From a checkpoint of a small mixture-of-experts model trained on Wikipedia: 8 layers, vocabulary 8192.
Below are experts of layer 4 (counted from 0) of a mixture-of-experts language model. Rows are named up (a neuron's input weights, with its number), down (a neuron's output weights, with its number) and show model dimensions 0-95. Each number is 128 + 32 x the weight over its row's rms, rounded and kept within 0 to 255. Numbers have three digits each.
Before each expert's rows: a language model's description of what the expert responds to. This comes from a sample of Wikipedia text that the model never trained on.

# expert 22
It responds to: Common nouns and adverb particles inside fixed phrases, such as in order to, finding out, key part, bachelor's degree.
up11:147145123157120125208157125125166112137112098195104100149111103144187168152085148148139116136072149150154140133140193168162192168155158068121127111150141104117124162139090172130158124146072108115122161160093115126150108112194141156104144075174116145040171094148142090134106125054095135116
down11:129113100128079106085076154088198150121183141093130144102106177089109125100184116082134085158186099151161087127145112103167140106120131071110147115139132144154124116138122128164144174132134154091214093146154050105143147095087127107163180146135105160120113163130075116100042122162102115146

# expert 50
It responds to: Coordinating and linking words joining words or clauses in running prose, mostly and, also or, but, than, until, &.
up4:143137091110113142135099234105096165154127129086096155146099093136106118161131095141060140081090050152190101105101149137131156072112117120157123100106132123087165169108129100172166136145122159164155118129120130140172071090073160131128145126072147079143137150135114105097133138069097150206
down4:110139138150080132098147078092097076078148133109120098053081160161141179125089080120102100107180162136143131135112101102126122134120074104072119163129093197151126124132127119091096117117098141122166156096132129115156070126132180117104235115138071123124119099171159103144120079124202146147

# expert 19
It responds to: Opening pieces of longer words after the or a (del-egation, bel-iefs, publ-isher), plus UTF-8 lead bytes of accented or foreign letters and table pipes.
up3:133133132079120043156112150110061156099081102108145160177071133103169123134121162138110189137140101124108134143099156140134119134111213089170152098119125129127170089172215129090145078118156130158185179095064132112162135109114119163092109111178150085117131106142136121086105085113141096131
down3:133095137144113119122153075129103089143144155119107180129101037162147159179109103127131141068132131120147175106165104109120168128144109186136104145137118112129145150217127064110154173097191156056160130119108128139100143056105156144180160111145134134146088152057111159168132075125110097130

# expert 16
It responds to: Articles and possessive determiners opening a noun phrase after a period, comma, heading or preposition, such as the, The, His, These.
up1:112093116131148157112090093110145110124165082084121149177098089146157143131109141115125128099163143120178075149113149154145116077158203116167159091152137162126160187119088047201133072108179070163205170150136130070102146146134137130130128126141109116155115137159140165104170130096145169076
down1:094108135134136132105165157116090120128184153104092125146112131078137119111135149150082098119103070100144170117093206143125152145148094094128124144111103127145151225097146087075068127132138170194098114135118091134202115153149095139144102140154115186208123151131135122155130138157068178184

# expert 28
It responds to: Opening pieces of split words, usually Latin prefixes such as pro, dis, re, us, Comm, as in us-ers, Ap-pro-ximately.
up5:157128160216142134099149159067164133099130169142147145116168096119107144169159168203128186186145113129136147148116186100126143075110112110158077083099092153065044104116117154132109104121139115127140102131113117078102148103130080140105115151164098097180141105172123163127169115155093077096
down5:137159114095102154170102093132167151121075161130119104085159111179184127142130126117125116146168166086149171145136128078125080098145114066137120123119153111094127088149157142178162191118174151089204148081165146130103120142212159082090083139121096195106122120183128126153143193131113127108

# expert 60
It responds to: Word stems that continue with a suffix, such as inter in interested, per in performs, techn in technology, develop, produc.
up8:122175176133090149164129157064118116082128127133085117130133141159131077111148153156116137110068048096127187121147154155103124138105146137084178133101130116133140093089160094089117167078140143123143083112122147164115100229105153091055136111109102124155184133139182147107128137107060149177
down8:102176202156129153195164123150121135149127095088144145081117094109119142142147129123168156127174136095148129131175174096158164101103118079077151176125145145177171131121114111120088193131083089064101035152184136158168132139085108119134154179162121110092088152116104119127090100129171112104

# expert 42
It responds to: Forms of be and linking verbs after a subject, such as was, is, were, been, became, remained, usually followed by a or the.
up8:108160118099085085127139159140129044202120132129086093126110162081137132081188160093219119156127151135109148110178104149095175122165091102112158105102112165143128168161121107085113119164108114140138108142137118152113174134105127150107141106081128123117083156131148177167147056206067112128
down8:099115125098129174134125127116117136113121167120118167116097084197060160097105214143130093112094107069114173112120108119128106134190162093177150090136174122153148100096058093124111073056117077131173156116165111137125071121140176128047153146131079158145129131142111154125135106128097107122

# expert 47
It responds to: Articles and possessive determiners before a noun, mainly the, his, their, its, and possessive 's, often after prepositions.
up7:131148196166040133098123124124094114127162131120185109090154141151063111097098177138074151114148095108111156138137117175116097195114112146132100134121122220115137079150157109085128142097142144133106212125087158126088143117088122089122152116143074120139150119170152130114177115085156130199
down7:188120145161142069090049155165163128145102103158178127155107111171106086118104111125111140113146091136194100126139132118153103096101103194099140112106093131205105142135145106173098076172191133114132111115122170075050152138122152126140102131163073177162115129107147091158087130154128078129

# expert 41
It responds to: Word-final pieces or whole nouns acting as modifiers or heads before of/and/in, such as building, water, construction, -ical, -ation.
up3:148109147127124086193109143109144165099179097092163122157090156124163134145182159088223140139159124127137078100172110120140094107182128129174146181100112161123140094106153215114107123183132169127139119129066120135146118113083131104122102088194055150092108079157156109103114126149154147111
down3:139151129176213131169152138134079153104112134176144125135169181126136025211186106120110109112147104160155110176085046102163092061132099150138121153142177144142157144134111120131107112114199087124163128121156159141125123146132133179171109118096105120136143130094137145147102136109182124142

# expert 14
It responds to: Commas, colons and periods between digits, dollar and pound signs before amounts, and LaTeX underscores, such as $630,000, 3,565, 51:16.
up0:137145117147094159158093143053126133178143122083117140180138102071104125086148175159166138174107095144087125162150084099159123136113073123096081151103171123180172101203156124163095109053099127119102099093107123099074147142125162134119134173191140136098127132133113202110114108108166100164
down0:155094095120116140086162108157135073096094131195074149109119154043113077145145092124114160115158110115172121181118107111179140113149132111108140060099109168085054171089082109069146088109134125111079103155128130157142172143147116139157166156061145151141181105116082140113168143109151117142

# expert 7
It responds to: Short lowercase or capital fragments inside proper names, acronyms and URLs, right after an initial capital, as in L-ak-eton, M-oc-s, NT-T.
up3:134170087106133036094122130146173108082087119130101136125139148082193151108116092113154158173121137095081089099106129094069077166116156108117161107101103189144121104078106069116127176136109092096117152085136149121169094203144123125142188107129116139122104072130190140129073100117133113149
down3:086140105197101054087123130158147119165119159132128104181145072131104124145094081114054140108130156148117114143143102128125116124101171155156107117209150115143109087129134102098135135093098126153106129098126108141133034062061115121119149131105118078060074167172104127151111164157092110101

# expert 5
It responds to: Lone letters and short word-initial fragments, especially c (c. dates, per-c-ussion), plus March, de, show in names, tables, taxonomy.
up3:193188127118154114127158117156160121120184138098136119082130147132144127097107157097110145079092143081097163100133137173050093154131074154163092189093103081133159069120111124040135158083206126105100149105126125146127126150157142159111112142132136035153108126111136140104155111145109124077
down3:089126079147159168117100136069150100179140164098159112148122135177103152132128124126094134138157086093181060150138092182088131106116087165117128154106120159080159094103161145151117108121131131135135150178111111173158164148096109105108129160139138101115111121180096106243132133178171057183

# expert 39
It responds to: Word-internal pieces of Latinate words after prefixes like ex-, coll-, en-, such as dep, vis, ap (collapse), su (ensuing), pos.
up3:116165060161102118178176107081148143084135146142162115124189089069163106091139139102143125152175154033118139110139136170109062169128147105204149147152112149126170131107150137138145128110111146161159133082147132118161112184113109188121151148213137069168117119093164129144154142133128113111
down3:139071101160121072153149102159155120149103149133113140110089159077152171156108137196175137197107075200184095171083113104138148116164130125114080151126117113083116089155139149145102195120204127157135163115135101153052133175143124111115144127109107157091159108098122088167094104119135092105

# expert 29
It responds to: Music-related words and name pieces in discographies, credits and infobox lines, such as album, guitar, jazz, recording, song, Rock.
up1:177131099120150167095131120120166123107134137104106103110112120208118083126186130106129102172132104058104113130206072156107065143091100118116102089078082158146121112106150144101149167097093127087068104159119150125113102158157162126107142115128085142054149130169133120129110142090147029152
down1:086105099097127135113142144184138169145129109131157111060130133155146128149142155115117143109132168178090191140054120084113099065091142149097148184148143114089181147185161083129155083116209149109122102112176164152115196102130082122099199110107144089141101145123122114178118121137115135076

# expert 58
It responds to: Ending pieces of proper names and places after a capital-letter start, such as Ox-ford, Notting-ham, Se-attle, Zha-o, Jones.
up2:127145064152124166104075070156095110171153165050133110134180177163131107177147135076142107092125158104139150135120136120137102125132129090169048133085103160075138115151140121155101123147147100076056139134081139091101152149138117082070117167155130100128079083131130153160128112139190116180
down2:101134145159137160131099158088141172117144166132091143133101116166059107157095161156099078158136078099161119097066145110108134140111139070121130075139049097103165127129107137172092122128155110109117092110183126100104186145079074158098187114135230086115163163107168128129107113112152133122

# expert 59
It responds to: Closing parentheses, quotation marks and brackets ending a date, title or aside, often before table bars or lists, like (born 1955).
up2:055169106151090147139121128135102140122107136085154206163206077158127164157172178143140121106120108143090077163123125094122131127125131084180073145155165126111114174101144044099111095143115100108188116129078095113146153102113082200148103096121132114111133089108115145126095108067113121096
down2:160129180112145134097131125199047097151154179140099136065082108115125134158129136064104155131113076105083158133109087151126033153126152158115132114116113091087114187151109132144118077077091120137113122172101097129163128131145164095117066087197100131158120155180134158154108134108109144109

# expert 61
It responds to: Single capital letters opening names or abbreviations in tables and lists, after pipes, parentheses or commas, such as R, D.C., Dr.
up10:130102077192077135075175176123090093139163131131098117164102121139151097136160082141091156112157104117101088104085175130160092101089175150122065151141119151107075141102100173128092169069167152072110102122073099147069179117126142138080117122079095169155101114139117094138112088100143132164
down10:156093168113215175151112141141120119213094111136103163182174080109123142166141195068188119115149116111115124132113057146102155163110121130148179139092127134197149128103083143121140098127104161179118170154082125113132098137155175162160152115159169148128160090066117132141166137109141147120

# expert 27
It responds to: Head nouns of named competitions, awards and places, plus measurement units: Cup, League, Award, Championship, Airport, medal, km, kg, ft.
up3:166052100159071104112117115095125170126075169088128174104110125075183183197133128113106132111135125101170096127070219117127157086116094132161116108117176127085119104151164103116124121091101077149146153147076116101075124167141097113137131099146077146071141088155104102173114117116144124128
down3:125059146116063151138122105118130138111124135162101160095122126112128166109179117116160105074104107068128092108159121118054132122184143164035155123142157133114179099172108122172102100157165109137114141155132146098128134190178139097120168099109186099074093103094126129172172113188167167118

# expert 6
It responds to: Whole-number tokens for counts, distances, ages, dates and table cells, often after a pipe or colon, such as 10, 23, 82.
up1:130142105157136092158139113127138070081148137133106158139139146078169124129074100124204111133119165095114185147103107080162163143108160148171124151143213074070107108044155077140079081111147136102110084089085091122165105148102145129117169107180141120169148115131134119113099119098104073153
down1:138109176077131143090120073127084128097110129066139126110099121202112120043107144119173103061160175079079159142160173113080130151143117153174123136166137126140078145118134098147104126081166118153165159085145149122119062146144186110135127128110135128170092105085039115124105119110143122103

# expert 21
It responds to: Commas, and commas fused with closing parentheses, quotes or periods, ending a phrase before and, which, including, or an appositive.
up1:155153131090151249117136137182105103115126109106099147183173151116135091134121164109167114123095117115137101087138080112152126147121140102082021109135080086126185124140113119115094173070143124148112132118073161149108175135124102129070139093155139124121142120102116172188124139062104129150
down1:152120108161160154114128136122134093104121153095134125115103172166140123091106076037117131143142089116174133130115095134112129153148122175127088142157162140135145123131146115204162097123056142158119162074170069086182133126125134153187080118131155153206173122131108171197119088086077097101

# expert 26
It responds to: Inner or opening syllables of South Asian, Turkish, Slavic and Middle Eastern names, such as Bhattach-ary-a, Kan-am, Ku(znetsova), Raj.
up2:157186148194129212118095141097136160096118131139089170133176163152146141114144119101113165129117143132179127078121129109138087075153152129108156122096150162178104149155186109116154113135131109092127147116115092193071205150105155149073164154138107157142113094171073208155111127115126172106
down2:142083161122079102154149186144128104108096153191154083092110122048092123087055120147116084175159150140133130120107162121097076105129133094083104122089067113130115120105137113158071127099175159154068105110126162089140116107112152104119189167154147143133133165111195087126116153091068109115

# expert 54
It responds to: Short vowel endings on foreign names and words, such as a, o, ia, ra, ma, as in Maria or Gobernador.
up1:134116157123160139087167160208162110147160072158073055143167136164112103127108101084156145121183128142123146105124066165106130068153107119190084132138145159136161120142150165145171193093157098101123139154187064160145146123106076158130112111112112087111129157144093114098158104141138190160
down1:145201140166141157111142087107154135129147149123097099123099100089208185142188191141113130122080198062134088145118127042141098112164135179108127125087140149087111139141119147167102108076120116108127130121135154103093130128168107141084150148176140164171135139098176108122117172062126093161

# expert 35
It responds to: Opening fragments of lowercase common words after articles or mid-sentence, such as sec, dep, doc, anc, ec, completed by later pieces.
up7:117139120143153166105128170125062095145087116130185132138148065092125128142175192079085128118129150118106118131169074112155106103162168126094126159147166155167150145127042105157117117131122136153162077150134153184212142144166171115173090077168084115108083119114124111140141124078178157110
down7:100112141115126098144076203089153169118159190121119177096131108161146153118100067133080107147105153190124112157109130094119197141128115067118130099080159080116143070097180103127102131076127161132125152047128095195124085132149116135153145144159113081088152093080093164148105131150121110127

# expert 2
It responds to: Last pieces of foreign personal or place names, usually ending in a vowel or "er", often inside tables, such as Jer-ash, Hold-en, Pé-ter.
up0:120135140095137070065112127149119132115126140168150115117123166170162046104160144100170101162176138188094152110137170189162172098136113157076131168077097057124146146123103134178108173135103095115143121165145131141134145040117120150128164160109056148101145156114136080111160088097121098145
down0:152145118186150137160180079108127146072158117132115146087058093120149145136113120070092133096124134101183114093107132135072131127108098180166117135200168147152175108198088100106096122119178171094102091101134069151222134142113149120171093112152119133115140135120102180141087099120121110117

# expert 51
It responds to: Plural endings and plural nouns, often the subject before were/are or followed by of/and: -s, -es, -ers, -ations, people, features, years.
up2:147137109108150176136179109121076084118080122184128084120120157105105138144160149104120076114099104111104133120129086172092179101127136122127102137130165110163080114139121157144114094142184141103037145155106060162111208151160137064092148110132089067111159119111079114119143102067165168101
down2:171142113157062134097094135165194139129174090128113089124188150140152161096113140136181120190168122137171101172112106122164080145114131163093130136128103118136129062191093165150169137138137133178200092103117115085141138120104129107154143082171116167097107147197164127097141082180095115159

# expert 24
It responds to: Lead bytes of Thai, Korean, Cyrillic and Greek characters, plus opening pieces of English words such as sur, rid, infiel.
up3:121106092106125127124133149161194100118067175116108123167095075076158075149158208172139183126121178119136112073131142120134142129109137125073114126135111128154094176084200108139119194146129087142156164093107110141148168080152119126188103150133158161150103142135159185119082112076136101086
down3:127181109140122120142095184106109145092163109133180125147159131141150067100152179172164177090080081086098115135119123145079115212153158142079171121103066135170136058113108133125150121122187119150181117077116164098096155123160160156095154136115145161140142128071168171160142113166104104115

# expert 32
It responds to: Job titles, ranks and party labels naming a person's position, such as professor, Senator, director, former, Republican, General.
up4:126117181085151150100120176155076160108135129155206124132136151081154115106094126066091084166173063123165118181141080187065112143185121134110110137107157127120141109138142179128093194158070120110192100159148140145118105152132121139172161139103181141150105090122121115167167098124145155161
down4:052157120096113129127165130153120134195130173176096095155157065109115116102112101129188141113106139160097112120105130157167081100157149106136202169162097147176102137113066160067142117159115110124111118080070153102175121117140118150092105050111138085106130173145143185150142134119070139148

# expert 62
It responds to: Endings of Latin taxon names and colons in biological classification lists, such as Amaranth-aceae, Order:, Clade:, plus mid-word pieces elsewhere.
up8:146087105053165092120200110146137102137089112125155104155163077168123147101066150083081124141107146182056131129129103109168117101104186091152089126122123113144164169042137110080127134107113097128166187164150118141146127093131105159125177150061093156159139139118131158074142152125113132162
down8:115126100188123199107114113163086061108131116175129154125123098174113123113187160189162123118182101100129142153135123077123123142064135126105153196094175172113119121150141092126192107112143146148118110095088124088169126168125148158176164114141111087157172085140159113106139218083116136104

# expert 25
It responds to: Capitalized nouns in names of institutions, places and media, such as University, Street, High, City, TV, Royal, National.
up14:149217098164094126094116097160147106174164130146149170122160089108131129112119121175092146145133130104156149126124144106117093186120116147158073121103177137117087099104110129099082148157135111141088166164157089080133116080137112060115131047187081151169108107124162110114156199167179085112
down14:148114105144192143165167102155061065124055109130116067132131108124109047107119176103153129148133142096076120127119117165139138111138163128150127088128147122138173159156097146074141012103123112146106128133092159208119151173116143190082125133103137140115169129153119170115151153112123141108

# expert 38
It responds to: Column headers and cells in sports, election and statistics tables, such as Votes, Candidate, Party, Pos, Total, and blank or zero cells.
up4:178121086082088151145080110167118115116133074171154110088171180107154103119080096083170110102103161067097184086138164125097103109151116135148166155175162097140109146171166144093084109094100114130107130099164096197106089126121098160104118114129081074115132097121186132169116154068098121153
down4:135115121072111134156109092124118068128046138083131138207122154213144115160098121157097133100187135128138132166129145169130139141156139124117094167087187133117143124102157149147083116156079114111112152116140152110162098154119161130225119133133091069066123160116127116153146155070155066147

# expert 30
It responds to: Final digits of years after 201 or 199, and sports words such as runners-up, season, play, quarter, match.
up1:169119166095103185088144132115078101157148121140104118112082114154134161189089119117094127135158059171123110097104150116167164103126145117109084082134156146079118170116173117176113192116076101064158130134093080114127106124218123107143185096105080119165118137139117153199129113158148137163
down1:136141103065166064147068164114129138073140145136118161110155167155126157151121134103123072115132118097163125128076083124136108109117124125132138123102048100136117087100110171082138080169148098087108119178186123136141081195072129124143131091070191116195139129159155173095142153136144171159

# expert 0
It responds to: Field labels and word endings in stats, results and election tables, such as Candidate, Turnout, Total, Win, Loss, Location.
up3:097158109120155102176100125106153083120132159160123177127138121147116082146140123150098120134142091196176198149165156084122149108134113108141100074114122088098216146099156084168098220160105112119148130112127154151138096170178135130061166101088138100054152120142116179126110118142162152105
down3:070115128176117106114133067117151161168154087177157189103106090126178088069134160102130104147188070104055134158131148146154137079129159120106116060107118148101116117105193127114102082084144100168077113146130110197121124100110096143135086095102115166117131135157097148116131101187159103133

# expert 57
It responds to: Letters inside transliterated or non-English names and words, especially j, z, č, š, ž, sh, kh, as in divisjon, Punjabi, Chekhov.
up2:184185147119126141128158116117100124117102198111213128102135145094109110133111192126104095134149193151085177144164130113172112140106108154116103146125102169117096138116126191125130139126133092096188177170157155195156157136082062131150104158137152059099107142130151113121188089189122112124
down2:068104162157146114131125187145137111130169141154102111186174134110127173149120098149128139045128111168150127093137105160149094108093094045129146119116073072114176112140149112109130102124084098148070150082165136101096141119145123120136137160157171177110112086101177166213118102075155103097

# expert 3
It responds to: Sentence-ending periods, paragraph breaks, commas after introductory phrases, and subordinating words opening clauses such as when, because, although, where.
up1:121185121116091058119111127172135067202117134110175110122196102105175182143146146169138139157161109089134091095115132099171114116086104170144118151108110147179099191107108168076131157185096138075104111109105116096183090082134076163088099111139146121107124123149170106145148128128099091095
down1:114084145154181120124135110111077168076162125148110088126084107094110088153160127076074112131117169133094127173127111138141184145135150127103063151210134158132125121160155102164161085134129091188091142166134129132148137148105165087144212092104167081133128126160194176095098090091094119140

# expert 53
It responds to: Last digit of years, scores and table figures, such as 201-0, 2-1 scores, 185-4, plus some verb stems like el, equ, oper.
up1:075158113146124173174132123080128148153143147153115150168130175116103182118121126172172145127083122103078132108142172123155190138104098133097049103124147150148103185094127107115158120117159079112146152139123166131197095185162207122161151114120104142117127051122086159208110159132134097144
down1:126127163145115113164089149137092105058163105110133118099147172131126152109128109135105137171091117051118184193122061095143119157104113102152239137094143119171127149103195112166064158128139105114152139119081162128120144101094121196159140158164118128145093151130104125079121110108184093125

# expert 13
It responds to: The word the (sometimes its, this, entire) right after a preposition like of, in, at, as in at the Islamic Solidarity Games.
up4:099196189154114147148092128114108113164079110185099102082161087125171096141061108154195115120144126127085141136173107107101173105139147143085172025074167100089114122091113145108117151084121170129121139175134094146165122112135132073095104108144114116176119102107166105076146141134098110135
down4:093180121105144125110069092075088136107204143155158138116045093130112095104178111142101165115095105136101132163066102095153114136158176149160132074162126159132127145108159181149161110123126087085140099140143127201165122131124131172167153069111128126095155187079152096097110122077113133161

# expert 40
It responds to: First pieces after table pipes, dashes or line breaks, chiefly year digits like 200, 201, plus name openings such as Team, In, of.
up1:114115082103116135082134084111124129036113107154103097128114093093192062116163118108089220151131090148130112144131131153116113058112103107094121102095134139095123122147133169151136078154089138131115103200143121140125101169142173153149170120180125166142062146162113133100116158101047093124
down1:092167159075057123108153129078132147158131112103109123140115165180118196129118146101117156097152141140191163157132084124149193158093142088136153163048156147094147101090096194084077126154118129124201123172115144134107126088125099146147124066088092139158090102093132115126105164166100134119

# expert 52
It responds to: Noun stems followed by plural s, -ing or apostrophes, such as list in listings, album, School, film, town, plus possessive apostrophes.
up1:110169078115167160136055100100172105095143151124139116167096090144147119118157135067093139081159181150105133168139136177091201180146129136141123118135137114106130174159171093069166185163095073111123149115150122109154127147106061142077168109167092141133100092140171119163124127169064145124
down1:185173091098097123143139154127141148144134143135174154112139110228127099159165111117126155134165130122157145189127165154161132101160121136167184164098080121176103198120098140146113190091141130159125115129119129140189091126147166155180164127114171135186108185123093157071063094139156122139

# expert 63
It responds to: En dashes between numbers in year ranges, scores and records (1940–41, 6–4), plus month names before years and other numeric separators.
up1:096166153134099183119170160094108085122135129166136112109142100118198142158170170150160148133154159134103124105132090063153068099107134147129065093148129109146056141133136150171154135158105135093165048144067185130109109116096140072107118116172117137165190077133095153119074106089148146139
down1:124114102162139153092116136148166208090125146088101116092182168134095154093109146130106147104108121145114172110118150177136085125125075132074136149140164121059088131142131077068107190117153126128158151115147122068201179142145149166080121149121116092161134159152064046148146137098130162153

# expert 46
It responds to: Degree, minute and second marks, N and decimal points in coordinates, infobox fields and numeric tables, such as 51°35′16″N.
up0:099155137145100140112092127132164062126130079143153150091194108072142169175138081083107095150168068144092174183056142097156122141211144110071148099130154115156139102091152163141116105091095113061146159142118123152141148106116099109132167122122165137135090117177117109078079164111143102102
down0:117071133085130131103159169129159109154069115105142137087126090135116119177104093146158153150102070159195131144123081126102213135102142131088099147149171147069184130117118139103109109138101138154104135130139089124178124096143094068140166115113088154078128109114133071126049104164060075120